python train.py --d_expert=176 --balance_loss=0.00238 --norm="layernorm" --norm_eps=1e-06 --seq_len=256 --steps=3413
Below are experts of layer 4 (counted from 0) of a mixture-of-experts language model. Rows are named up (a neuron's input weights, with its number) and show model dimensions 120-159. Each number is 128 + 24 x the weight over its row's rms, rounded and kept within 0 to 255. Numbers have three digits each.
Before each expert's rows: a language model's description of what the expert responds to. This comes from a sample of Wikipedia text that the model never trained on.

# expert 23
Description: Short pieces inside or starting words such as re, res, per, be, az, including albeit, misbehaviour, averaged, and Cyrillic or transliterated names.
up0:176144114145114172118132132148102171131109120127094159125090127163109170162073121130131119154131123145141111086169137112
up1:158108145160107139112152147147100150126117149135100138111143149125169080090099113134154144116159106121131169160127070114
up2:113144169111116078135111137094120099142100126111128129146119107127103092152126155125136158136116125160137118137104127119
up3:101129127141125131134094123129109110113094155101137092131107132101153133168118085133132131127126143130081164148138128103
up4:135149150093124168101137129088091154147109134111106100100143131154122083098148095125105165107122153119131162166166158119
up5:150117153161142093140132123111139115107219124140122091157119142129144150119117137111172151129154120120140087079138126075
up6:112104120054172131142130100138139081103164130100089102114133130116116150152146129139136099117145120126135101133112134142
up7:117158123136157100136138118153094131143130147114182155137110109158121134144144168143131089123154119140112124122074093107
up8:156126112179130123087139162170144138159111133093114159166135144132159134133106150122105155129137086100155139111109113135
up9:134108150126099141126131100181149135149095127159088136104099134139108170131140111123134152114154089108107159114111161115
up10:134109126135160103108143116167131117130139118154161109101101119122165145119115104118095151129092164138129130093142107102
up11:097108140146162108114120120110155148134135079133108121144129116075114117124167168108105107153098103172130152123106144125
up12:099152113140127132156129106132176150051116137146130089144139137183167115105119136117107093097141136108117167103149146182
up13:090126127153148179154122097142108141134169176137140125122157123127163123077128165132166138135124099116092162103130135135
up14:132143146141138123125079135136109157124122165146100100152083195180109125111101140085103087110160145129122141111104140117
up15:119160167134128165148116102119176108121082142137111135155188169107151162138129140094101066154109148093123127109138149112
up16:132154105121134132083136113128111147105105153128102105124130075098098138164138108141155134135110106114112136133090103096
up17:115193121157139152107123175105109125103137136097128128143140117134132129130124109093128134141126143092112149137089163136
up18:150141145112137109133096144108142097151132168086113124150159116089171158132155115129154112170144124129107143140173123152
up19:130144184133138095185069129139138076127119086148164144145096171159164114103107116121137165131133099120133119109149150202
up20:139148148161155120131139077128153132139135111102125157108164117108100145147105156138112125119151161158155188137131152104
up21:115134120124149146126131162103132107163116072139115095134091074127165150117081120114167123112102136131102086156163147122
up22:150136152096130108139125139091184094125134136094172138153168094100153122138139141123176103151100175122136109123121136091
up23:127098145134137156140172153117161157137125101179174089153123134112166111094138162142094103116121073183161177075130098131
up24:167140124158133117156109168102147137084156126157103151130158139120145166119139069113117136113140125136155182124106180139
up25:125128130127157124121121145130128159128101120080134118141098157169089124141116108038132154134146115163150074103126117133
up26:141102172133091110173153122088090093179129153116157099133087142146106083138118122129149144150120102120141145124155124102
up27:125131126122131106155118128117173139117126105129089138095158122130160159125119189141072103182124130176134097104125175094
up28:119150154170174104113134136166096158105131133152107133112172129143176157102090117133125170100162124146133112131148124129
up29:099091122165157161109104097122120137097125127183155142167170110143147103135126115143110120126116131127127090090133124117
up30:152155101153111163128103174135093173104125092120140118127119144102092098149114132113094125096177142086161067131106107104
up31:134135087170115134122103105107178125106120131120107148133116104160168128111144107130127104131111132126140148123085133110
up32:183141120138130101103105121104135124150158131140086122157142127122155130094167112077127127143134110131143174155128113150
up33:166163106134170098106128175183132111133117123123148121126110140159101119110139141131107111131098103124161139118131143113
up34:130104120139138118092119086151157133123121099101095180129088137103157108114130145181096139130129062149102105130130079111
up35:132124085113166121151130118142119150140130098115128113135132137106075160116094130126143129133158081136114113125117112114
up36:139117098112129124115132139160123126109124137105161127146122097170138143099111177131152152079125125106125130130065154151
up37:130116107144123114123127139144077114106108174145116130153098145182138121154103154075146082125147096171116128111127118083
up38:127120123111154121102119090088131174104156147157093101126152148132122128077149125108141097128133136178119111136126073160
up39:124114097144093122158122135136135128132073171151109150130115124119128151119173126107118173095093127146100146126141113171
up40:095117118082163120118166105130113126130152143132137094154110145090126124115143138129145097161137119098182118126132098082
up41:113130109149131132106116141116109192108113158097164151140132173125105085148154150131084116150097145118148124104144118142
up42:126152157110121128154129133117168071123112108127148132103103146174091127112125130114066137147143102162135160178158135144
up43:172147137074139145147139134112097156130130112191105115146126131105111150091096086136146147125090147099114110118088152153
up44:127139130123151132115144137087161176161147118114141137113112080199118130125156141132153087161134129125144113116082149107
up45:142100137084130170151140117085126090151123075115132138142114131157127162117159074100126162120131119137114169115138115128
up46:159145120102152147131096126117109088122132128152127106117085173098137170137130100143138087119158106125099145107089104135
up47:144081133161159103152114137133132116118129099151105174124117138135144170133138130126092126152103075167102145083128080107
up48:146155126109131142167130085142149134149114134109145163065174132103111082128141139115162119166090112147094109113152134144
up49:106124192117128108149111138152119113109132120153137147166165105133111159132133128113114145120137090152104129169143165140
up50:151137189092072101113082102127112130138095104117100147149100156182121088100106124113138148164159132161103124123116120156
up51:185143118084124153131153089128149147136111154088141121109111169138137095111134141077114143122133132170141144160157112113
up52:128131124117150130174137158155124141145079117117164148115157130127140113101076096125116149123113152107118126162151098147
up53:102136143136130145092148134108127126118120122185151111096128099172134103100099133118148105112163137163144159133064114085
up54:148156153118140120170135184126112135092145142135092134144101140089111132176065123111095070089092109121144134127118121144
up55:138124125146109135125110096135151125147134174141086121111126172138109133139138148094140160166162149147103110116118097091
up56:110171108149107107110073114093116137157085147166136100145128120105115142127120160092142070129150144139124147119170199124
up57:116107137114117092163113119119169098142125177150112136117135163103120126125091085119139154143112158147136124135164144165
up58:132117171121146133144175121094134111154127154128136178086082129162130147138142144091108172112130123115162129120141081125
up59:103146113068125160094120101094127121159149153144138113118088136125146151134159102099114098116153186121172154080136130123
up60:118155144128142157136119120109167140153130131121198144123093089147124114126126130108100101130115138131119089096131124189
up61:118105131138123109157113136116142136109154124146165082135062166123111148190103152120125120152138114124149121095149121145
up62:135121173153165118182117135148153122123126144128151127096105135144155122135120122133175162122110064104155129097102119149
up63:167126137125132188151104127193180138150137105123164119180150149125136120098091080147111169104150096169112116106180069158
up64:101137108115120127100143144113164086098128136120093097153133146154114104123099141114112152099138127085163084129129135080
up65:113144151131132125142098134125121109105105130127103092088120143129144124175117136075098132115159140144128096128122115171
up66:185143167130160133123115163113127138163153107156094128153111155114118136139132094146115115171099100102159139158163151121
up67:125135129142188104140136079144103128104134104144113136153115204134129157147145142118064082143108124151087115089145122157
up68:113126158082116147121122128100130146127119138084141135126136135112111073133140112068090156134149126168159127114138125146
up69:095106144097132122156118121151099105082106127133129141104143116120118138145155122161138143107126119109078113144097150089
up70:103119119174123100179102124109150162090130146104128136118141157137134163132117134098122125103148112206136133142141122126
up71:117129121116136135129139123116124153140080109121130135156126094103132147157090113102116121126097145122103135139118147106
up72:131122087158114149184117103135117144105128154186102168098133119144145122138111124155118096178124138148139117123122062145
up73:134131135125130085100113100124109126133129107139098130158105121134150134132086153093143113133138151121110152123164149125
up74:178150158131146134130130160131149139143141116119137115108155156092188162155103107112137119068134152133107095149123144108
up75:142123152139132152151140145099126128129092112138115144120138155154118120111138137103141133135104133113132141134120135138
up76:143119132157131135146118178124202117136138126162141141165131124136124127112181129099120116086116096098134129136133097156
up77:147074151081119108104093124119141136142130110134126138083129151121106119135120112144112162064096118124148127123126125091
up78:162093110118136147112115132134179147107114131118168067137146115133121116082129099129108134130130098184138145106109146109
up79:082100151116104175099142134127131162118079116104110123138080137136134096128147117126128101110098129150138169092102154114
up80:138127158138169137148160094146152133152179131165100130171089125087129118143154108123098169152175108123104127161083137156
up81:119142097046116083119152147120160122121099128164160126172151130149157129122110171087157087140192125140129106124096093145
up82:131112106147145159132137101115110120120193108145159146148149127145140138118121093082093141139106113067121137134153154107
up83:132148100137117144124129163156134150136148144117159089125122104152107119119112104099152095138134148094136131057077108131
up84:122112113118123129137139104101092146149147141154134103103136121089124133083112108081141166118161096084132100147152124094
up85:150119132126138191142134099108180102161111139122137130104167118122126117096126181109122125129157128114161146102107147136
up86:116133118101155098137172114153123087113152125148122168178151118110137111126137140122138126113130173102101139100153174112
up87:093122095119135118090114100110155137140087090113122129098096098139099090118153154100147127127131126158153125113109166087
up88:131127157150087126146170121132136108129123123169113089135121144158139144142140110136122144121158140157120171132135130103
up89:114120137107097112130112167128130126129135125125124135164119098142177119143133121092127157168110102104144129114086161180
up90:110126106117145091094111099134095160091120135136113142138135119149148141081079128192136115155131100160097148136155155118
up91:140145121123138133120114118142132146136177120173152115113163111146129144136105179118135167083111112145135135136094120156
up92:106109115135163088109114087100138137104117135127130125132098134127136133158125145116127125099128108103158122087131107096
up93:149089121069153097122136142142112170094110150130082137145160121124129110104127143173167110094112140114106111124167123129
up94:106113132116128091147118127093125160155122102135131168135089143156092137113114131168117137110082153151105098159142125145
up95:104156152130158138099116145151114128093104106145137092137133147121149128142132123161099150121145136136138105101162151120
up96:153148125126116113146113156134122131141111128115149124156103116092149128114139143190111124104077117141111122143098130079
up97:116147150110144135114127110130098118097145116100121123133112121137113079113113124155146115116077152148093125159163108157
up98:113146135110126127125116098118113183096130131074173123115108163164129160126138121107140138115118097174134119126132114130
up99:130149145109073138171090161128183109140142134121098136131139141165115110117119123141154148116141140123131157119070139121
up100:101127128112072133117111123120146121139077128111135121161143126089118112151123133112094095112147160107101091131143138139

# expert 37
Description: Middle pieces of technical or biomedical words (metall-icity, DNA-binding, minerals), dollar signs in math, and adverbs like later and earlier.
up0:144129117090142147131166132156088101127125159102142147131085087140152110103134111115112120173114134126140129133140103134
up1:102158109132150136130116138138075182087131154144118121133073122105150123102160131108119143135139113154131176142130132139
up2:095115148120122097109106122132134069151114126158109162119127110124080120171102136107108121151129158121178167114123092132
up3:136131121101115075165076144154156127156107130114120110090135135103176153120132120111117134133107119137151155072150101120
up4:112139121077138141154133138108108127142094130126115115120123141119176124148161111130163108091098125151149147125183110153
up5:130120151107146119148145093122128151090123114141140113134153123103130072124152164180146180122125123108109150084116116093
up6:121126130169106144124098137091109129146161104154115118106115106135139098126146124116106149153146123179147118150122168112
up7:138092078131169115134143118131133164135138146158151150132134152146105148108118118106130122109141168139125155122159128090
up8:143130156141095138142115140147097159170150125082115166083127078151141163149170134142108111166127154153147137118141145133
up9:135153167121095140099108107117127114109129165136120139128126122100124138146150162101107116091098079165112149146105136108
up10:174133141155157116156109085163156122130155096101129151147139143116102150118108133138125113112165126099138105134205077173
up11:124152147134115127148116113078155138118122136097120094127139169093137119106147129089132158154177109121154105142094150141
up12:146123174103122158109143118087131125162147085116114156150152136135147104154139146136178123128122168130120182076131132131
up13:124155098137125157136128110127145111107108142111116096108123125137114155095158128103091124141092124116117129130136156143
up14:121091124171127172124133141097121121108103109120114155135146134131112117092149100136111140104124102139118149117145154132
up15:152127135137093164072157115130119100114141141181164120131102131138159136141145128119150116096123096134120136114101107082
up16:122117128104111101111120167123136114109135121126116116126134135104162104107147124093116109136175123127109103152132104125
up17:114159113153126114121117120187096128133105114144127121117134105131141153156157151177172129150133125142119097126115101173
up18:137153207104152167160117094171107123104135139173126111164181137098067095114115135122145151099156153107134120115122146107
up19:105123130122121129110130157131152133166152142151118134120116140164120143149125065123120150120143084122137100108123136124
up20:138130118164109117153093123140130123161111162169135082155139117163170174146124157119126120108130152124148132137114105124
up21:220095149114150127109133124114096137121119111111152143151117147118168128103123099153134139084118197120125104156086165152
up22:156125110124119115131144105112131151097132138105114139136118168159112121107139149169124143155204145122122118130141129124
up23:101149138083091134122110126100143111171113146134111084151108140112098148118112109120132134150134147138126134131138100111
up24:142126139128137183145120142149163123150174132118146184115081129117121136132132113133113117112109110123146145136127120132
up25:134093086150149109133089105109169130116098129161094139092105133122108118101095126131111144086160138175174116132104135120
up26:103146153187167120120174135134136140121105142139150148141116123156112132111138075093109104149140078132117117122150125111
up27:130116141114115127158112105122121141139141170111128126102123133143117142149113122064149144158111115118129104082078131153
up28:092158126126118074130123085102116106129065155156079140142148142107134152143091117140138151138119162171140122127116138088
up29:117132147106091167082141093144137135107119150086167135124088173079130127095106145125135106052085117129116117153145104140
up30:114104113127138090125121150110121134184127153167123117103142126114113105134144083129143150095137113119120092151133106132
up31:156102169092133149139117126120104143088130096070116115115138149127129101102121101122134118114136134117172121151187157101
up32:110126139128167115130132132094154149127117094095114131130114168135131112161166080115187152182141132132112116096122139152
up33:117133096121154138104131130139108149136087133123129125124057097128048135096137122118125117136126134118124108121102141159
up34:076125128140136094119118115082121154141180160098139115137104080136129088141139146115131145111139106109141138129089091104
up35:110102131127107144126105141124120136146111155107131147126122144119139133115148072130116149149115156155157130163133119152
up36:065087117128098104167106100134138143112108137163145151131117091102119151151161146124163152119097116165141120113106118107
up37:128135164110152164178113115120078105158146123183161091148140116134152119138119111090142120116110112164076148130160149111
up38:109175158117139150055120133131153139148133155123157095125098086101118125141151158110126093084149162144119152138071141111
up39:092135125100149105158196154120158124122098097130126096125131124162153151145130106169133138143120148146130161152128162141
up40:106108138121124109155123168160153118154100130161091168108090129142126142146159119140181127116162143161151141123159119087
up41:118144162101163127107152165125138181113155166178136080133110118138134098143158103132116113130117116091177113130107092151
up42:101113117150154102137154134132109153140136136130099146141139146135090098176098133153153155125105139146181123151133129117
up43:140128068121128152147132134090137152160128124100162078119177131175099145128121121120151107117158114116156085134108125118
up44:164127148126142139140088122082148121104134170150142135144111152118115159119095137124136187138129131119104135097090106162
up45:142144159175116148097145156103145150141149126135091182153130133147115170130075098148100118115165137093077134142143123138
up46:142143091137123125096128158139139129082148131103130137062123120107147112124165145098149101114117126144085170181147111140
up47:145133074158107118145130134094129141121132122101147131100107121088127132120095145153113150104134107138135122136079118135
up48:113135149102146131154103095114110175160124118137132110097079144116122117129124102131132131113135143128113129149108137080
up49:127137144112146120115154131098113118087125114131157117141145140186131102196155125176119121082163170109145195110124115122
up50:130136120183154131087117094128127156118086158129174136102150103145126135115118161085120114135102116110163136123116150146
up51:121156118140107143134102095123108137104154124163104087127135101130088128090129153113142140101117088132122131126073124100
up52:088091122113144125114109104108153156072139128146148135132143134150148137107097131144147115098146128150125111133132142111
up53:143109124099107136144115117110129138128119087126138153171132124125129145138117142150128146128140159121095121121141176126
up54:127063133143158150142153104098114183119158119148097114093115132110073130155151146118122090103147127112132132145133099129
up55:125097131129135094171123100106165113124130131136114135150103120115132120118097152152157165176153122086108156094104145131
up56:123134089128136094136149169106162167148153111110176128155118091135115161141162103133176144190164128120173132124082139114
up57:129127110133140105128159119130134148081158107066167120110087121108085132077134121069147120180132114140133132179133115156
up58:108131122114162106105147064123126152207093165085137126145130138165106153154132084134117148151126138126136135132146115094
up59:099122145146154118112128142103153143091077114126120158130150138172108146080110103166118154100130100128149082144102136158
up60:140131080126077129092120136145124122108120107161104088147141163099150124163146129147118142102130127146144160119119115125
up61:134134125135132143135131139157105158135104106102093099124159130165163158123127149178122130145158105115150162085085103147
up62:120155158121139141131166109107114155118104160123140144146146113123140153115170122149131133163172145069077138095138108140
up63:105152119135155082103108124112191141149138165081101154099136144137117148131141165160131129133104097153118180138084121123
up64:096135170120127164097117151089122159134086166118162150134126107136159107112146120132137105102066141066138137160117151151
up65:122091104098171111089129148118140107110133103166152085160128118133125158126116102156122167124122169121102157111126094140
up66:093168109145125130148121106121135132149149155108117149107156134079165109135129071108116142171145112063133121110106135145
up67:154107157169142134170103114072167160149133105127132154143113114098133145151124078124112117152160082127133135116136131140
up68:140160136093123154104138109154116145116106135145122108138127135108192110121106117121148189161165115180135108137145102109
up69:126113128134163140131117115124116143103086110100112135100113111142092059144107124128147155180135165124113097115135076113
up70:136093135153146105119137098147127088135128096123067111105144160153099125132090129137124139122068131123147119114116114103
up71:163149150066194106118141139108092120141149143141116104096154119111140093133091112161067129097107099146167101129129148108
up72:139128123094136135120169126129146163116111155082118114116130138104177125185124114150152127147096139136112167146110116112
up73:117133115136119150143142097115101107142163076112101145147137166120093139127118129142171142112133121154147118109102105138
up74:175145125147089162099130137143143128074135089131136129149128112115099077142141108173171135140114141119165141135125141139
up75:122138086118129139140169125144141118143155167099117165096127135128145151064154155149122163134148088111160133134136084144
up76:164117165123069101140137091109205109134126151129129096149115124113134152124089121118091103132119150117118081128128086087
up77:120116120132097173120103133123143143157059143150142128155092136137144101126151098128124115137141163102132096128169144181
up78:128143098130128074099122135084106115140153106184095086100126185152146115106157140116108130148122136153079160136098189143
up79:130146108107152117109132111153110150115103128146132141133098123129153131137109134132143099124133147130151102167130125110
up80:105110108078081108140128147131140132148136167165085111123120115183150128161135115106156136131141122126117105123142167100
up81:107168107092144106116123082090111150101104055103151127092124115107128127146127089132093113149159145113151124115104105105
up82:126125108144094121114135129137147109146126134150127122108142136118145151149159182173131127129156152141097114135157093127
up83:137161115125126147106146145148117133146175109125132151100083164120075145103114138135129120132151089108114108154128096131
up84:121101098116101138101140175127136175126137082141080137156162121068105165120133077137123153131129124141134177068136144120
up85:095153146108136170152094137149145178129137142085134173131118139140135139083140153115141093150153085127127093124096122094
up86:131147106126179131172164153148151132119173122110143135119118097085137111112111119078123116154108093128149151140158122096
up87:174137102107110137124189126139141127129108162130109124152167127122105127105136130135136129107148114077158126119173152104
up88:090144132150218104135133164107114100127106113150118100141135165130144112113104105141141102145123132098099152165104107106
up89:088114129137093121115120132137130135145152154114105105141173117149138130105145139095085153126123093172180156147168114106
up90:145150136164132112156144108144150135129150120116108144129109106110133124106112104107131107155080125183093145155091126133
up91:104069126154139112099136120146106140098092149173114076122107107182140098127115181138124121129108110093121106100126108159
up92:187130135161148144123132138126141131133097107127107129120130132100098097123145133154150096096162135163148109160132099094
up93:097119108195155155119100101119095160163112129166133130155098142163110086135132164123118171184140129110150090167129099097
up94:130140122130161082116143117132105114112159101126105121128091158144128109171087132138060091130130140138063162094136139084
up95:106125141143176116131102097092170179108109116145101109138101093154105131114167145136113103096122117123104186131115141158
up96:121116110115134113105136123143117090135131126126153155148139179072169127118128104129149144106114122124138102139120164082
up97:140139122059120138129128125109134132142152140095145162106087180107144111106138134106143109156114133079142175136133098126
up98:153146117115154106145125130137137150162141130108130140149122120116133131082123137116093139120139121111093128120069113131
up99:174128177125141114153130155111139140096129197147143122152143126118109122151119134140122130150149155125103129101136147095
up100:126079141124090137121119176143155114129100141122104100137167111100130126130132104112128134176075116144120142146109148155

# expert 18
Description: Word-initial pieces like cons, un, inter, pre, byte fragments of Chinese or Japanese characters, and infobox labels such as University of, Website.
up0:130168173114131175115157148076109117149112145241131095170144149122107079138126123106141122095118137136111114119127112084
up1:159140141120122093150145153112123154138133144177127104125133157125137140095097127138143107141120102135113124115140147122
up2:101133124144103148118101184120072136096175090154087132069099154117111135140117140152117114124179146162145145139149132126
up3:139126129115115144135125094121104090136169130095131138133120152137136081113184111116079130204140136130152125104127123130
up4:135133102134137155099128121109167104070160133153100095140150137111159102142126102104135092151123133157124176128127120097
up5:129148158110118092133108138127160083108146105135161129137110152162105110144161129134074092090131102089122118121087108109
up6:190131162144124124165129134154142143084124130131099158157121107144107142116141148143139120146121164138133115075123138101
up7:078139152117110128151118144151113139109129100126135116151112098132106113152099145131102126105123073169146144129123159100
up8:166158127133105118137113164129136165113113141137105135165120083113095153121129150105095140085123127127147103090122129127
up9:109121128106097143157124123137124124137148099148147167142069125104126111106102136074104148139156123133129132126164151136
up10:119176114118122182134139121099130118098059153172101114127106122109144136148158117137097150112196128152129115160158147151
up11:130127127123050117119136154136138153098154133145147109136091127102123095085135140155104096098104114139133148152162111114
up12:148161113118112135131118119096108118103132127152071102130118131141119123143103135152135134114116110175155127111166098125
up13:166168163141095103153104142112124095149144164084162118134150161149116150183104104131124128139174152110099103121133099130
up14:106124137196102112129127108114102100123134099108150124152121150114169119096131183134097119124107128112145109110139096198
up15:170146158145149082122145102122129125091142130143088142157160094110091159144130162119118134112117130087131132125156143117
up16:105108128128099139078131135166100104115126142115095123120139199124095134133142118140140129146104149145164126102111118140
up17:092089181104205125119136118078129148108137142163126099068145148180135111151105123193151118121159115092149114151126101139
up18:125147113131126129107120153155131097139161133097153144123082099162143169151103051100120177139104141096120145150125123123
up19:138101112191157066119098125119110162150119131169105140139113083095130122119139127115125142150081111137137145152096137135
up20:114134108139122138153133130118165130139102139170155114126088101126135121171151126083135143147134121098135157071125135132
up21:104114116111140132116123133126127114092122107107139144110086162102184130115124094126116132126151105157140103124158114146
up22:121131166112090123138105167120148174104159083123143100127137128124104140087151089150098150134101131131137175089080094142
up23:079102139101107144138132140140082113109140117136097090145120138135137128139084154121156123073098128122177115107132119123
up24:114117135070139115123118104119126146110137092122169093091096135131111139089086186146141103152130105167103137141144101101
up25:112131100114137167139157136138168133118141112108176151112142083123135136139141083106119141086109123138136167141121095137
up26:150125116086078123154126151176121129141136148124122133111115120141104129130159131115149148135135152152134174111126063151
up27:120164111161128101140152117172112081133142083113113114164149132137125126204136096121141164121145149112126155067138113074
up28:150164093130087138119095161133153116149129093106102105131096110075117127120172146160120145101121071105098100129155131125
up29:145153121134116134179128148175114146103143146077125134134112133108122113132119153152162138152124134153142111153126118146
up30:113122143144134127130110156138115116121140168141120154141141153117142081085099118154150150114099124147162097130126138141
up31:116063152136125113119154135097133132192118110111119130157167138131119113150120110111132150116152143151126138134158104138
up32:115133160162140106136097067117125110110144126144146170147136141084162140139143156153084113132104119074116105140124138117
up33:142131092104103161115157088104130111105155156109142122135120102106135126149136121131123147117094137135099099118098105130
up34:120162132133089120112095128149090144145128114149162088131151159096107143126097129109122113092121122114137081136140111098
up35:102126090120140133093118125085102102107130137117129121166144181146094138085113107131134118104110128134119106152126140103
up36:125141138100133122150125131168138155143188131138134139148132126127135130125107137130132124127141116121155185086103161136
up37:152154086101115126108093120119096159086165144154120128141139157136060128137154123110106093088148169182147102128120130115
up38:089138135126130148119133170116123160174147116141107092138124120124131101137100104135140088114158132129129112146169111113
up39:099095159147111088179123129122103154108117147126146105131128104157133175128119194164142107135106119164120134114117107115
up40:115181117150137135137148104120148129116111122114105064131101106076128123079101134161163118116160118134140119167126105119
up41:118129136104119044120130102109082107114130118107157123132101139138142100129114142126103107148134141102140129142145101099
up42:145123166131150126100116140132131201139145127140142115129115123129106104109124128134109121163093146167116138139173093078
up43:089129113145122111124113108127137144116123102141072154077121095083110145127142117089098151152111150161120150136110159136
up44:140162117116151137113115119132145120154092151113107137094106123158112107101169170106125141111094136104117182089154160131
up45:133140104118126144154164131131095161137132094159132128148141111081106144122149144141131131107141122112109148094138131125
up46:122135144130132121096161106131118141115141120167133112093143091135117098131152141166094142146093143158138136153108131139
up47:130133163095161098129164128135087104142119128125109157135128120132131111149149093173182140134178128126150108126116150131
up48:127151098128118125121147126155095090134115064146152152136148106117137104101067144130103139116090103106190076100092108143
up49:110112111137061079144119123134153146122140104130139172146148162099123149141117123112155157128154146154170136100121127078
up50:117113149163115201136091166111091127097129126145116148078135091142088097147118104132159147139176121118120146099123092108
up51:160158130132087141151123107123134162171077147141117137086078062135133099138112115117153138137101115101080086128108141082
up52:130154140122159151131152140152154159129120144128134151130153148119106137150147106141138098139133115112091204080137096145
up53:144138156167096131085130052137127088119146160153126099163143146117152114130114096131113136170137152109154146146159125118
up54:121154084140075121146076157114130149136154095111150126134126131115124102155112136109158129108130171119149169119130132167
up55:183194090143100091149123136113086144138133145145147120103094115138084108144142129122116139173108145139131155099143145083
up56:086129132085106149082154140171112115141137138115169098075132134175091079160120139164162128121124161114163104126097132106
up57:120121134102135153122137127105074136102145121120092095112157171143125186120173098111096154135116130173138157162144109158
up58:139162125137117174121039144100138150117114120140117120136151124154086128142124141126125113107121110103147132173141093087
up59:136127114099145123091133113152152115087079126105141143130125102103098120119096166137142115117130138163091106150132121135
up60:110140133178128100112133096096092147116114131117103134167114176118126129120127137139139133116137149127126110093134127154
up61:165175148104129125117086099132156140143090108116162104163126101130116129127153177107173115108123141159150103125093107100
up62:132109125084144121129130147122141110111102097102125151162172127119106127129107167124132133116112113098132161146130163123
up63:127124104106104130114194134140131111121135090153127136125156127153123106116130126090124204117125123151090135147132120127
up64:114165131119155109113120167156140136114097157155144158138169106112163118112187138118122126185157153112115125144102079163
up65:149115134133103134132131150157145097114164140090129135137127093129117130167152144140154113117140140123108103069119141153
up66:133136144107132129124144077137103100161088126098123142094093132135121124153151090101167102127158145146122125134152132100
up67:087169155144096130139149090126132166111127156127120109138097114106157097129106111159139133155102121081097125101062119148
up68:178128172072134104111120130090156125151128131120102166119124143138135156110146126168138137128123100139157144154120136193
up69:135128102139124102169131164142105118104123147111154130103139074129187100148146130095126122101212135168145149117105133149
up70:154172144113127100127123140121136100152129161113150160142152126169156123118089077127126126130166144147116145137166145140
up71:137149152122086153128113108117147120169129133148113123154140138117151161161139133126095131127112097138107093119104130115
up72:123082150129142139101097110109141187101162179127090092092139148124124134163134135137139120151158090116108154107104115130
up73:131114148136148127116151154152112096149118160110116140153139138168087080127150136125115143118118102089127123119162147125
up74:100144134094088101141126118138123114138111164144111120127130134162126088184118117098106126084131122161171119130134138142
up75:112119153110136131128102139168137176126108163188152138153127144142148106118152168152117099121144143160157134131137114130
up76:102127091124063116128145157148106092182060108120162147150125136134094108081144109078130138137131146106141120103158117133
up77:160140160142132165127090121175119103118111138101119116129163145102120116114110122118168137130099143145117093075128132116
up78:147149152113092116127175115103119128182118140121143114172128103106094096133125181121118137151109119069129132137102165125
up79:173147109146105117152117121108140152111159146120146124116151132159146109121112120133130104143132134140142117122160111093
up80:183125071117144147124120132131129122165131127107127166115085100154082167136148109156156143149128097107149149101141138135
up81:156122112121112132061179124145106146144124105121134123120074189165112128140125198090190120136120139152131084161132113130
up82:138126137136112164154122139126132094130128127113144097160113143125141146145132118113075123099137149103108112103127078113
up83:139170123164153115116109126119120136161182176126158095142100077152119127118104151143101114135117119127159119150177136132
up84:098151143139167111096155109125119111130146091114115102178150130170124117093137132116158157095109126115161169149159137120
up85:119147154119149140138087128173142142086102122136110147129126170179132104139111098159134117126142138133152144177148138109
up86:071135150120159141105117114087126128115169117106148122127101118093151139143159112150174107115137102104127074141161130152
up87:136098152140142148141166132141140081156107107151116105160133131135106127105162153126127140129170115131080088099132140093
up88:105122077131140115131086119141168171110127140114174124149105156125078089097115145137118097115144083133155094088101154135
up89:127140140142155126085112133130087105175136114124136159118093113114132121136111104100068124145079110112112149119127152126
up90:082164131100130086148135148188093142152099121154139135106114198112118080135127118086105110098083136108168104140120137114
up91:082158157108172124083161159162167134112154104138156119113137134132126106139144130158114096125143154159161166141080121134
up92:153130126178130131140130081135088126094080118101125100162119144141153124128126151121119136139135153117077129139107156113
up93:164135097094123124128104168135136176128135096111152158124123116118093154178127135126133128099119101146106135112194147146
up94:143118131130157162147129144126140148121135106170123188138147139125058131133093092117100113099123108135127099120113108122
up95:147089122137140128167141164128122147124127156096111089131124168134124111181107081167137122186140143126125100102159119129
up96:119126131164128136135140159140128165125143090139111129139101104090093098148109109122095126131097146098121127140101159119
up97:141129106122149108150088115121114145130125091089124140143136126143165137150130124093123108175131140108115124100131151149
up98:162073121116121137160082118112146131154102093148121133159139167137139178147129133172115091131118105148126111119139123146
up99:102148110122115125147122135128107132139156147142063133115091144119092105113114105110097142097126118146117121117133128101
up100:132143156141151124123152115123170119130124137130123145101148174163113139129124105180103113134105125107118111102135127127